config.yaml
num_hidden_layers: 12
hidden_size: 256
n_experts: 16
experts_per_token: 1
d_expert: 240
d_shared_expert: 0
hidden_act: "swiglu"
moe_layers: [0, 1, 2, 3, 4, 5, 6, 7, 8, 9, 10, 11]
router_score: "softmax"
normalize_top_k: false
routed_scale: 6.58
balance_loss: 0.00781
balance_bias: false
router_noise: 0.3
init_std_router: 0.017
lr_router: 0.00123
vocab_size: 2048
norm: "rmsnorm"
norm_eps: 1e-05
tie_word_embeddings: "early"
optimizer: "muon_variant"
learning_rate: 0.0135
beta1: 0.9
max_grad_norm: 0.5
batch_tokens: [65536, 131072, 262144]
max_seq_len: 512
train_tokens: 538100000
max_steps: 3548
dataset: "wikipedia_en"
Below are experts of layer 9 (counted from 0) of a mixture-of-experts language model. Rows are named router (the router's row for the expert), gate (a neuron's input weights, with its number), up (a neuron's input weights, with its number) and show model dimensions 0-255. Each number is 200 + 30 x the weight over its row's rms, rounded and kept within 0 to 999.
After each expert's rows: a language model's description of what the expert responds to; "comes after" lists some tokens at least twice as common just before its tokens as in all text. This comes from a sample of Wikipedia text that the model never trained on. Tokens count by the router's weight.

# expert 6
router,199,216,174,205,249,170,217,207,215,200,224,211,199,210,208,182,229,173,204,213,175,209,189,179,229,165,203,198,201,299,239,257,161,175,160,224,165,193,222,173,201,253,210,198,220,225,214,131,204,207,244,253,204,177,157,242,209,198,180,186,218,204,223,191,154,190,195,212,254,167,272,209,185,239,199,162,180,196,226,206,181,203,229,171,185,192,210,246,186,172,290,214,203,228,175,225,196,173,207,229,192,227,202,232,250,236,210,174,183,134,182,223,222,209,252,245,202,215,207,168,175,203,215,209,210,217,181,211,222,218,201,210,244,217,161,123,200,198,257,190,149,218,204,223,235,171,166,163,193,202,237,205,173,237,231,191,201,247,261,148,205,205,227,200,221,178,212,249,199,223,209,175,182,192,196,212,238,219,187,220,209,273,202,192,216,167,226,225,187,237,184,174,272,189,182,212,229,177,204,158,235,219,136,206,177,228,126,253,239,167,240,183,126,215,199,173,149,241,224,166,152,137,208,182,176,164,217,184,238,172,242,206,195,209,194,248,162,238,171,192,227,229,192,182,210,187,207,158,235,221,216,197,215,232,155,203
gate1,215,247,214,215,189,184,236,271,224,198,147,232,189,229,219,176,208,157,136,178,154,208,245,265,203,217,144,230,189,240,249,170,157,226,188,178,158,215,192,185,160,188,175,164,145,212,180,166,237,206,208,228,186,203,187,171,201,183,185,210,210,135,203,244,214,207,210,197,240,224,158,154,205,135,224,161,131,160,204,222,225,166,202,209,179,205,174,205,161,183,220,220,244,203,184,258,223,172,189,205,137,195,207,195,212,165,161,246,206,142,169,218,196,191,221,142,207,172,216,193,150,255,133,194,185,182,217,208,248,219,146,180,251,218,152,215,170,161,192,227,191,198,198,205,223,198,187,185,192,202,209,164,171,227,203,232,209,179,196,154,181,188,220,150,254,208,143,231,200,241,206,205,245,223,210,223,230,191,209,153,211,175,204,177,224,190,186,188,221,223,134,246,220,167,219,215,186,261,159,220,250,233,239,184,208,188,210,226,194,220,257,188,186,235,232,194,191,251,166,198,211,170,234,250,195,237,201,159,183,204,224,202,169,192,195,174,179,211,190,193,218,240,185,184,211,158,227,196,204,143,225,200,275,231,179,237
up1,183,226,204,237,186,185,191,191,186,153,202,181,193,183,206,187,202,232,246,241,212,248,175,185,213,169,220,243,213,183,149,227,244,177,208,217,156,184,215,190,272,185,218,234,236,175,183,203,166,217,191,154,239,157,195,160,197,187,203,132,225,247,163,209,145,176,149,215,156,253,206,149,216,235,191,185,191,225,167,225,170,178,215,191,169,229,217,155,286,193,155,214,175,194,217,147,227,211,220,200,174,186,154,173,189,250,213,176,231,223,207,192,235,196,184,187,166,189,182,214,263,175,212,177,186,202,217,227,151,241,183,250,211,175,195,221,147,206,129,182,187,243,210,248,194,189,186,219,163,210,184,170,230,187,173,231,252,226,163,238,250,193,175,181,157,183,184,237,180,152,201,210,210,199,182,181,206,189,226,225,227,176,203,210,225,225,208,202,191,163,196,196,235,202,172,178,219,171,230,157,151,194,197,261,196,232,277,222,214,214,171,260,232,215,236,179,214,196,150,223,319,183,212,225,182,214,215,175,211,233,196,181,195,196,152,181,158,207,200,223,188,223,256,213,219,191,208,199,229,230,147,157,227,233,201,149
What it handles: Verbs or their first letter pieces awaiting endings, such as s(hare), s(creen), include, met, start, feature(s), alleg(ed), usually after a subject.
comes after: " ", " re", " to", " he", " and", " ex"

# expert 5
router,219,195,253,219,278,222,177,199,185,219,208,151,185,203,212,263,250,211,188,189,232,189,242,212,180,224,226,197,215,145,224,186,170,230,226,165,213,158,217,226,204,177,205,180,196,261,216,192,199,155,207,199,220,173,200,175,172,176,213,234,212,236,227,224,176,222,223,272,235,199,139,252,227,149,232,223,232,222,221,218,188,212,225,190,247,181,198,202,235,219,214,216,154,246,251,192,205,175,177,255,235,264,173,246,203,205,186,256,233,232,247,215,164,256,225,229,271,183,187,180,202,190,192,184,194,196,235,188,194,196,214,194,240,194,219,197,174,215,184,212,241,181,184,174,222,207,223,215,216,216,206,197,192,169,201,198,227,156,243,213,156,170,184,245,162,288,212,225,185,178,224,196,231,231,237,118,233,261,195,182,198,152,250,260,145,178,188,191,196,219,219,243,205,164,222,203,163,197,163,155,184,185,200,192,170,244,226,200,213,220,180,206,199,217,193,210,177,175,258,195,171,260,194,157,251,221,165,166,197,211,211,131,189,213,189,186,239,154,205,203,194,159,224,155,166,186,177,206,198,181,202,227,156,215,137,191
gate3,222,219,228,210,195,173,243,251,173,149,234,170,218,176,174,177,260,232,179,176,191,216,192,197,213,190,191,173,173,160,195,237,170,232,184,216,178,217,221,196,154,242,171,200,196,221,140,184,224,163,187,219,240,157,193,225,119,168,218,220,191,176,216,273,200,212,215,209,213,229,222,203,163,216,212,225,227,219,223,223,192,270,182,232,213,191,216,209,217,224,218,169,215,178,193,187,173,168,233,154,194,147,180,238,165,172,234,201,195,223,216,195,188,245,180,209,181,169,233,237,207,190,165,212,228,232,201,164,197,242,232,218,166,207,191,260,193,190,203,191,160,238,192,151,229,193,122,190,196,168,260,269,196,198,200,208,188,229,170,169,191,173,158,176,183,156,169,252,170,231,207,186,234,130,233,164,186,205,234,215,211,199,204,242,237,216,198,212,212,248,215,204,200,147,176,201,208,193,236,209,205,239,190,232,123,165,251,172,190,263,192,244,180,281,206,257,254,201,160,195,185,174,203,186,161,218,210,211,133,169,195,168,228,192,180,210,222,157,161,171,160,255,209,192,208,121,199,202,193,188,219,202,228,168,226,175
up3,191,169,249,214,146,178,194,139,226,213,233,274,167,183,196,189,197,216,223,163,192,257,183,173,191,224,241,151,190,198,226,206,184,149,198,214,212,161,237,184,208,243,217,225,217,216,221,214,153,173,241,188,204,238,201,226,172,205,185,215,214,154,189,195,240,260,170,208,215,169,199,174,200,169,285,182,234,217,125,222,231,233,190,191,186,190,192,237,182,253,236,173,220,173,207,199,176,229,181,269,203,263,197,181,141,195,185,173,151,272,188,177,173,211,171,166,222,273,217,144,173,198,180,196,204,180,189,222,169,171,171,183,194,157,145,229,175,189,210,186,204,252,176,152,177,232,238,222,236,220,151,156,180,183,165,209,195,192,236,163,164,177,180,199,208,259,224,203,181,213,168,234,199,205,184,183,179,197,229,223,178,213,208,182,204,183,212,229,199,148,191,201,201,150,173,160,213,240,196,179,241,191,201,272,231,199,150,163,213,223,208,188,151,180,183,254,280,238,202,231,251,157,233,178,166,251,178,224,207,169,150,191,193,190,203,198,160,179,187,224,205,215,196,214,231,226,190,197,189,173,242,176,189,217,224,165
What it handles: Column bars in wiki tables, separator rows, line breaks and sentence-final periods or ")." and ");", such as Third | Top scorer.
comes after: "\n", " ", ")", " 0", "%", " —"

# expert 10
router,235,129,174,186,162,260,248,175,231,253,178,177,220,217,182,174,189,221,152,232,173,192,217,208,237,139,157,222,239,167,181,223,189,212,180,162,194,197,174,220,182,202,193,172,210,154,234,218,156,155,172,190,209,203,213,186,169,181,147,211,230,180,144,195,207,177,186,213,137,188,162,228,177,118,228,183,214,216,237,206,203,230,224,251,176,203,119,182,158,239,171,159,197,230,187,199,210,176,200,151,194,196,179,188,196,156,191,192,166,186,178,166,208,193,169,197,210,169,166,224,220,188,236,185,182,193,262,231,202,204,167,205,246,213,224,225,218,237,201,195,200,214,183,188,152,168,195,179,176,202,166,205,210,221,177,210,219,192,237,213,155,178,182,224,134,207,212,213,226,233,265,242,172,144,201,156,167,179,190,206,193,246,148,222,226,147,242,157,206,163,185,184,226,242,174,165,191,199,186,166,196,243,192,216,159,223,192,184,215,220,221,223,218,199,211,222,219,136,247,197,208,200,199,218,218,187,240,215,219,219,261,290,260,201,192,221,184,201,196,221,160,178,109,236,167,189,185,195,224,211,187,132,151,174,195,189
gate2,221,243,185,210,219,144,221,134,158,202,218,164,170,191,202,215,159,258,146,160,217,212,219,218,191,228,223,199,198,166,112,190,216,157,166,162,203,206,309,200,227,234,205,175,201,178,185,182,191,192,192,179,122,193,220,226,231,181,147,222,189,176,177,206,162,206,215,187,189,204,231,202,222,244,180,206,203,202,241,209,235,114,214,239,195,213,195,174,257,199,163,206,216,227,126,190,137,213,250,262,118,188,189,172,254,249,182,160,219,220,173,196,212,203,223,185,240,181,235,208,249,219,221,193,223,212,171,219,231,183,217,257,220,185,257,245,218,232,182,230,223,193,142,221,190,222,218,222,199,237,206,164,233,208,180,197,211,216,191,210,211,118,231,192,228,150,191,206,214,243,224,266,204,149,219,243,165,177,158,202,193,188,213,224,243,188,190,229,197,244,222,196,194,169,210,192,240,204,214,197,225,234,186,205,262,205,201,267,227,205,199,203,198,198,180,229,224,240,229,201,181,216,211,162,202,239,230,205,162,194,175,204,187,179,211,220,194,172,173,186,213,235,191,241,201,234,192,204,199,201,204,163,174,162,228,194
up2,175,235,206,208,181,181,204,222,204,216,216,236,269,230,166,192,235,194,247,202,165,212,204,205,212,191,204,207,237,270,217,140,169,213,278,205,256,151,122,216,153,161,190,221,187,209,264,185,163,188,213,217,173,164,208,170,217,245,216,184,191,195,212,179,213,223,160,210,197,193,195,168,227,177,253,162,198,159,124,153,185,213,186,176,152,226,267,238,196,193,198,141,172,193,205,274,152,175,207,143,205,197,197,214,213,207,216,254,178,186,194,175,199,260,196,204,169,231,207,203,186,147,205,200,186,230,185,187,157,159,152,122,205,213,202,186,215,144,184,223,150,225,233,165,184,163,207,201,203,167,185,185,222,207,177,170,184,245,202,202,231,249,212,218,211,227,200,200,198,192,131,210,204,242,227,203,221,199,192,202,227,217,194,176,220,220,242,236,151,177,229,218,182,290,155,207,189,216,198,174,165,163,219,189,184,201,226,136,211,246,187,184,184,217,219,213,186,185,246,167,245,199,154,220,248,168,208,160,189,195,217,226,187,184,201,130,196,229,175,175,204,163,223,160,218,202,186,188,162,207,174,228,233,183,189,235
What it handles: Opening parentheses after names (born...), quotation marks, line breaks after headings, list dashes and spaces starting new text segments.
comes after: "\n", ".", "==", ")", "===", " =="

# expert 2
router,257,177,218,238,173,174,224,158,212,201,242,220,265,192,207,174,180,195,210,164,257,221,182,232,186,218,218,171,177,212,164,176,221,214,215,214,224,202,202,179,179,187,226,248,133,252,207,149,227,253,183,202,214,196,165,196,183,238,144,204,219,203,210,185,196,244,214,163,189,265,192,170,228,207,154,193,232,136,183,200,213,215,198,217,247,224,168,244,197,236,196,264,240,216,222,191,209,200,247,194,194,207,180,224,155,180,196,226,233,213,225,237,253,176,187,182,181,225,179,196,248,197,162,219,202,184,207,220,147,248,219,260,211,202,245,176,167,170,250,192,184,231,196,194,161,234,195,197,228,191,209,223,227,219,178,230,242,201,154,193,160,229,186,130,206,212,125,159,258,147,135,189,253,258,240,236,212,178,247,206,205,205,213,167,188,103,232,173,183,171,184,168,199,199,176,172,231,229,195,218,179,205,188,218,174,173,174,224,201,242,170,225,202,154,157,195,267,226,160,207,231,181,179,258,181,255,174,161,175,171,209,195,189,176,210,186,186,215,236,198,188,172,182,187,215,244,201,218,170,239,182,208,204,231,213,201
gate6,189,177,172,245,227,166,198,168,138,208,172,165,176,197,138,140,177,227,188,202,211,225,259,176,208,201,158,208,202,202,187,197,189,234,215,248,193,208,219,218,234,198,236,186,235,205,200,146,239,187,211,163,212,217,171,238,198,137,242,231,192,153,171,179,157,171,232,200,219,171,169,178,190,224,156,217,204,134,229,163,214,174,191,206,293,260,226,240,206,183,215,223,227,185,212,205,202,237,184,259,224,204,203,194,174,165,203,144,223,188,210,207,210,205,250,217,233,149,213,170,251,187,237,220,209,159,190,240,210,215,126,223,180,209,211,199,211,208,198,262,215,174,171,226,218,223,225,210,171,186,184,214,204,179,204,224,185,177,218,191,130,180,155,131,213,176,224,192,228,187,211,195,245,241,222,205,192,178,218,212,150,193,239,223,228,119,179,168,131,154,155,147,146,251,185,257,202,165,179,248,212,173,203,233,209,205,190,193,206,224,174,193,180,203,207,161,175,178,194,196,175,167,163,264,169,193,234,186,159,193,250,175,185,175,219,234,223,167,164,222,202,190,177,227,220,240,227,177,184,251,188,214,204,224,157,200
up6,255,224,160,243,189,204,202,215,211,203,178,199,199,203,173,143,224,245,192,187,185,166,218,233,132,202,180,205,186,168,183,208,203,182,186,233,213,222,193,234,172,217,206,180,248,202,178,197,217,156,176,217,253,232,221,227,227,165,186,202,218,206,254,181,212,167,190,266,239,185,258,139,175,198,174,208,253,258,226,180,179,242,187,249,253,229,168,215,210,188,169,198,196,153,207,191,161,197,214,240,188,169,180,200,151,198,220,209,160,214,258,210,237,189,198,179,188,200,188,171,220,238,208,235,233,190,231,161,213,240,176,207,143,226,231,186,212,182,221,191,225,220,210,184,139,160,105,161,168,188,227,198,183,228,197,191,238,210,185,182,202,215,172,154,173,203,243,255,229,190,182,195,217,215,228,217,169,204,168,202,180,166,193,222,228,197,186,241,221,182,194,155,131,180,244,230,254,123,214,239,220,185,206,186,203,183,177,161,186,169,141,178,213,163,195,143,194,241,106,259,168,193,137,198,265,181,246,183,204,229,197,206,204,246,197,187,235,205,183,187,223,178,176,199,211,226,179,160,175,143,193,211,166,186,196,185
What it handles: Word-initial prefix pieces that begin longer words, such as con(cert), dis, pro, inter(vene), re, en(courage), In(digenous).
comes after: " ", " the", "-", " p", " a", " c"

# expert 15
router,216,269,168,158,190,176,204,258,180,234,236,224,188,184,148,175,142,189,214,175,242,181,251,203,252,235,192,180,218,176,181,257,238,158,162,181,163,224,200,177,175,211,159,170,232,199,216,155,154,199,163,208,188,217,150,233,228,163,231,197,199,170,189,222,222,234,191,195,177,199,224,196,176,190,223,232,235,239,236,144,218,180,195,207,202,178,163,225,144,148,179,150,258,202,196,232,184,150,211,177,183,169,239,160,201,216,177,166,209,198,170,149,146,196,203,240,233,250,219,195,153,218,153,147,184,256,196,205,149,185,225,187,221,186,242,192,170,234,184,181,174,197,236,274,185,146,214,234,199,201,203,202,189,195,194,185,213,148,234,169,184,198,223,250,229,192,188,193,214,204,203,196,186,186,206,191,189,224,196,198,252,146,194,221,243,169,135,207,213,195,192,235,157,205,213,249,144,201,223,224,153,246,193,194,242,155,228,199,193,147,192,205,240,233,202,208,151,204,182,187,231,207,198,208,173,223,229,224,215,226,158,220,159,179,246,242,214,207,208,234,221,244,212,188,228,164,192,221,225,128,230,242,181,163,228,247
gate5,220,238,226,180,202,188,212,185,167,206,229,165,156,242,159,189,196,217,174,202,163,172,198,143,245,148,170,224,191,257,207,215,175,257,205,171,181,195,188,200,216,227,202,218,119,214,209,154,218,184,223,154,198,195,189,186,180,169,201,149,167,236,168,166,208,199,184,230,178,163,168,136,179,198,206,206,179,156,210,163,249,227,180,151,180,196,141,199,203,200,155,223,164,219,208,214,135,169,229,193,159,173,186,221,200,186,153,194,240,246,190,217,200,216,174,242,192,173,156,173,162,137,191,201,153,164,191,220,197,235,179,206,183,207,184,133,236,186,204,175,201,123,214,209,229,164,187,211,203,217,187,164,166,229,218,189,196,195,208,192,180,195,258,182,235,211,230,268,261,142,209,252,177,200,160,196,183,200,157,190,226,209,243,225,200,183,246,218,211,216,193,166,208,116,171,199,253,201,238,188,212,195,154,198,132,160,198,211,148,246,243,185,201,178,172,205,187,196,243,211,167,232,182,236,154,243,153,176,197,220,186,209,200,164,238,177,244,155,172,203,191,172,245,182,213,239,210,221,250,231,211,216,240,190,211,200
up5,215,125,201,237,234,219,126,212,168,167,246,179,226,159,170,170,252,193,182,163,211,165,216,256,203,237,228,222,230,211,190,159,216,164,226,208,131,208,203,211,210,201,180,228,237,216,228,197,218,245,178,167,151,226,238,244,196,200,219,173,196,191,115,165,233,220,237,142,216,242,226,193,244,191,178,212,177,205,219,193,214,257,163,151,190,240,149,173,171,234,231,202,209,136,169,193,205,210,192,208,193,187,203,214,186,210,169,145,190,173,199,177,236,186,206,172,232,170,198,211,216,196,162,164,239,167,178,202,178,235,247,176,226,225,221,220,174,221,189,225,154,156,223,203,210,229,218,259,189,223,183,231,205,161,230,223,205,172,162,165,227,242,204,215,158,234,207,199,192,227,209,199,203,217,186,201,212,210,122,197,152,175,169,168,148,191,209,195,190,219,210,179,205,200,256,179,207,222,227,235,183,148,228,280,195,171,179,194,186,159,149,226,209,228,173,203,260,227,192,184,189,210,194,258,196,228,187,165,189,204,209,227,194,149,224,192,213,209,272,178,195,247,235,200,130,192,191,221,235,180,209,136,177,184,146,209
What it handles: First piece of a person's given name, often a vowel capital, in casts, squads and author lists, such as E-ric, O-dette, Sa-muel.
comes after: " |", ",", "-", ":", " by", "|"

# expert 8
router,188,241,212,204,115,202,211,198,189,156,191,221,175,215,209,252,234,192,155,186,172,220,197,249,202,202,197,164,191,185,212,213,154,180,242,160,210,199,184,240,215,262,173,164,237,202,178,192,203,223,229,190,188,181,205,200,200,191,252,201,128,154,197,205,202,188,193,220,260,205,176,212,235,228,167,203,142,175,189,206,206,183,156,171,226,149,109,220,177,246,196,203,227,243,176,157,228,202,180,223,245,203,143,191,177,222,208,169,171,211,199,235,170,179,190,168,174,185,236,172,223,208,254,207,229,188,177,185,259,159,213,205,179,223,136,218,202,176,239,216,258,183,175,243,202,165,154,154,229,197,153,258,212,176,245,161,205,175,189,214,262,207,216,184,223,176,228,200,202,196,233,253,246,181,178,253,204,215,158,164,223,132,210,228,245,231,179,186,239,190,242,151,170,201,171,263,170,200,249,238,204,200,174,189,211,223,154,161,206,183,198,181,242,162,150,207,261,208,188,223,177,200,198,154,195,226,192,188,199,209,195,213,203,189,140,255,195,198,215,189,188,198,191,188,245,203,143,255,187,195,204,180,234,208,237,181
gate2,227,245,244,239,193,225,228,160,125,183,195,193,185,172,223,266,182,248,226,196,189,206,212,207,230,217,135,227,162,176,231,190,227,259,199,235,124,230,206,189,132,211,221,163,207,226,152,205,186,196,154,199,206,194,162,205,199,198,178,221,185,213,144,215,183,148,202,214,208,195,218,203,202,218,257,171,228,165,237,196,214,168,139,175,184,178,83,206,170,193,207,201,224,167,200,147,183,180,232,207,253,181,206,231,219,228,230,205,164,175,188,197,217,226,188,168,242,171,236,158,230,195,190,187,206,222,179,159,233,251,187,196,188,229,189,235,178,260,217,166,176,226,162,174,160,231,177,146,209,224,197,150,165,163,210,195,245,165,223,240,190,190,192,167,187,185,208,227,149,190,202,222,197,224,191,231,205,221,209,202,182,177,147,146,217,195,206,176,172,178,162,190,202,175,204,275,217,235,194,209,212,195,178,166,254,182,175,205,190,178,185,177,230,205,239,142,213,224,177,217,188,271,236,175,120,210,154,226,193,222,204,258,231,236,234,224,235,194,226,185,198,218,227,203,214,235,186,205,231,184,145,187,202,194,225,208
up2,205,202,208,238,256,169,235,182,270,179,207,156,164,153,204,123,206,145,212,172,177,173,186,194,181,162,233,243,213,186,154,233,223,185,252,195,224,160,196,210,272,191,165,222,189,144,227,209,214,163,196,196,188,246,179,194,157,187,176,224,226,222,198,196,177,230,218,186,226,265,181,236,256,197,211,203,163,150,194,225,172,186,232,189,190,199,238,144,174,188,105,188,170,200,232,234,204,271,203,187,168,266,215,161,199,126,191,171,201,235,186,236,197,242,234,188,217,200,222,220,199,161,205,237,167,199,243,190,205,172,236,213,158,151,219,202,248,184,193,211,212,140,210,193,204,216,221,226,186,177,219,245,247,192,215,185,168,228,151,196,230,217,227,188,207,219,144,227,230,187,191,196,207,145,180,192,207,166,207,198,184,174,230,197,207,182,205,192,191,238,196,222,262,148,211,183,218,188,215,155,202,176,208,205,196,301,251,185,209,150,142,196,187,203,172,163,239,130,184,154,192,134,161,178,217,184,225,226,234,177,228,205,170,196,190,216,175,183,199,206,185,200,188,197,211,182,215,206,184,198,197,152,202,194,203,229
What it handles: Numeric tokens in dates, life spans and tables, such as –19 in (1865–1911), 17 November, May 25, decimal points.
comes after: " |", ".", " 1", ":", ",", " ("

# expert 4
router,240,187,176,188,252,148,209,199,189,182,223,238,168,195,156,305,190,143,214,201,173,195,167,267,263,239,182,249,229,218,235,174,178,244,177,223,177,207,204,223,146,192,163,190,185,207,138,202,160,239,211,189,224,222,200,214,142,243,183,256,168,187,206,241,201,214,181,202,188,163,222,222,219,214,199,231,234,214,215,197,185,212,241,213,190,242,226,213,200,178,174,154,183,158,202,184,207,205,218,192,217,161,213,212,180,222,208,149,176,193,202,175,220,173,199,194,245,184,215,175,180,174,190,230,209,158,198,164,165,171,225,222,235,178,192,202,184,172,205,218,241,190,148,184,202,190,236,182,175,217,163,170,210,219,163,258,154,221,191,202,176,198,213,192,185,171,279,226,262,162,139,214,163,141,220,117,196,121,262,177,167,238,188,177,236,235,172,197,216,226,205,196,202,202,204,178,137,187,127,191,189,193,276,191,179,212,197,178,201,198,182,168,221,202,172,206,237,186,190,205,199,172,201,251,189,145,200,191,192,157,180,199,221,159,206,182,219,182,219,227,205,244,223,235,230,150,241,231,185,175,175,157,220,199,209,157
gate2,210,171,163,251,178,224,228,174,172,223,181,116,247,192,205,215,187,209,226,209,186,188,154,222,212,169,122,217,251,191,160,245,216,206,227,196,149,265,212,154,220,201,209,173,238,175,205,164,199,266,206,183,216,153,168,204,196,226,193,210,194,217,209,200,206,188,229,200,231,207,200,213,205,170,239,241,190,218,199,183,162,194,202,239,178,206,231,206,214,255,169,228,188,214,207,150,192,218,214,171,158,182,195,225,199,223,201,217,245,161,157,133,211,251,201,184,237,198,209,193,180,124,174,165,251,208,205,227,138,178,187,219,168,211,291,206,202,143,256,176,219,180,258,211,258,195,261,146,249,211,195,184,137,189,198,192,158,204,211,211,188,159,194,159,235,243,236,236,178,184,219,187,156,176,216,205,228,178,177,203,138,213,225,172,158,242,151,184,221,262,176,209,207,220,231,180,239,113,202,168,202,240,208,174,200,201,176,202,194,230,197,223,199,203,198,197,215,196,221,211,194,236,178,182,198,189,245,226,228,150,240,189,223,155,181,182,232,182,226,211,243,224,231,224,164,231,193,215,200,168,236,227,182,182,223,190
up2,223,246,177,178,204,152,225,224,172,176,242,216,206,232,239,188,188,181,151,247,198,202,196,207,210,248,195,162,144,200,206,194,206,217,217,205,217,178,150,121,212,238,163,236,190,222,207,220,214,215,225,242,184,159,148,204,168,189,195,230,273,208,194,199,175,181,205,169,239,155,188,227,206,265,121,189,182,232,177,223,200,221,229,146,214,190,190,167,210,194,192,238,227,212,206,208,203,217,198,180,200,175,238,152,226,173,192,169,219,221,226,229,217,169,207,191,204,231,205,239,185,199,225,183,204,177,233,210,252,209,221,223,201,166,152,232,267,224,200,193,252,195,209,174,241,148,146,202,204,180,182,227,211,163,177,223,282,213,247,237,173,234,194,219,199,222,193,195,260,245,212,197,256,199,161,226,195,193,204,229,237,156,180,240,232,200,198,171,201,167,246,191,226,185,141,162,183,233,222,196,207,188,275,215,212,163,188,183,192,181,211,175,162,267,200,212,207,202,135,189,243,231,246,220,206,256,204,201,230,215,191,197,220,219,223,248,208,268,182,165,221,199,241,159,222,197,217,155,161,245,210,202,272,256,199,213
What it handles: Mostly the after prepositions, especially in sports reports (defeated the Knicks), plus table pipes, list dashes, colons and score separators.
comes after: " of", "\n", " in", " at", " to", "."

# expert 7
router,190,162,197,242,159,168,275,224,213,167,246,211,201,145,155,158,197,192,218,226,195,195,208,211,175,228,196,228,228,214,159,137,195,191,203,205,190,199,214,213,190,247,205,161,232,172,226,256,226,202,209,144,222,198,196,199,188,172,149,200,220,242,176,178,166,216,177,186,181,197,191,222,152,230,191,212,210,224,144,235,248,209,221,179,179,171,139,164,177,231,212,241,218,136,231,232,217,199,146,216,228,213,226,199,147,185,202,189,200,250,225,222,226,190,193,185,167,166,185,226,213,201,189,232,201,207,160,228,207,255,192,154,174,211,179,189,166,219,192,218,237,231,208,155,238,194,168,219,203,160,241,178,177,136,195,202,184,228,162,217,148,228,238,139,185,206,157,252,167,203,165,193,193,165,144,193,201,189,209,241,206,179,217,126,145,163,161,207,193,270,183,169,240,199,192,192,219,246,193,233,241,179,224,211,202,148,197,162,225,228,204,189,196,206,191,217,118,204,196,228,227,189,205,195,145,174,143,177,170,249,217,221,248,225,246,163,245,180,241,225,174,156,189,266,221,207,199,167,188,209,249,165,211,192,194,178
gate1,203,194,234,180,141,205,234,227,191,203,175,168,187,224,183,197,220,187,204,145,172,199,197,223,200,194,217,225,197,173,237,140,202,226,172,146,165,244,211,253,163,169,221,164,222,221,177,170,190,166,153,221,146,187,177,196,171,206,172,266,214,194,201,258,171,211,182,265,203,168,147,195,129,190,184,219,198,142,212,220,152,199,207,209,159,208,185,211,200,225,164,197,136,162,194,189,205,209,263,234,213,211,179,192,252,221,195,229,196,169,176,238,220,160,213,151,240,217,184,201,212,211,186,202,171,208,215,170,165,155,135,226,175,240,158,184,245,204,197,169,149,206,210,242,175,208,182,196,240,184,240,207,230,209,201,197,201,154,186,238,265,236,214,178,172,229,198,189,171,158,172,247,230,164,217,219,185,148,224,199,207,207,195,171,162,172,211,179,231,200,144,168,233,169,209,206,189,195,232,205,238,199,200,221,156,199,189,182,216,248,254,148,181,201,141,265,243,234,235,241,212,224,195,153,203,174,250,189,202,199,177,221,199,173,201,181,196,208,196,195,180,270,231,248,273,171,171,208,209,258,220,182,180,242,249,225
up1,206,154,181,189,214,183,196,213,152,252,185,109,239,223,175,204,178,255,195,221,202,264,166,231,206,230,136,141,229,192,164,167,142,223,198,184,191,229,199,255,200,151,137,185,163,192,187,228,225,221,202,216,223,208,233,171,187,243,176,218,206,182,184,196,175,249,228,166,183,198,201,227,206,197,239,236,195,194,205,222,227,172,210,220,196,169,169,193,238,186,203,233,191,204,179,178,200,245,222,216,176,190,167,138,183,224,240,182,193,156,188,218,185,198,169,221,163,204,193,205,205,180,166,161,203,201,228,216,166,183,231,188,173,200,233,170,197,213,167,178,140,181,211,228,223,198,207,224,248,156,200,153,150,168,167,234,215,195,243,205,171,201,198,165,211,172,143,269,172,189,219,239,173,219,241,173,126,215,186,228,226,236,202,160,234,205,170,174,202,217,206,191,236,130,210,210,236,243,208,181,181,232,194,149,221,159,196,213,150,209,290,214,201,172,228,212,189,147,267,204,220,121,198,216,166,182,161,198,139,215,180,206,216,229,182,233,237,212,207,195,264,205,225,145,209,189,193,202,171,198,233,245,195,190,197,166
What it handles: First piece of a word after a space, mostly capital letters or consonant onsets, such as W-orkers, T-erritorial, qu-ite, t-ells.
comes after: " the", "-", " \"", " (", " a", " of"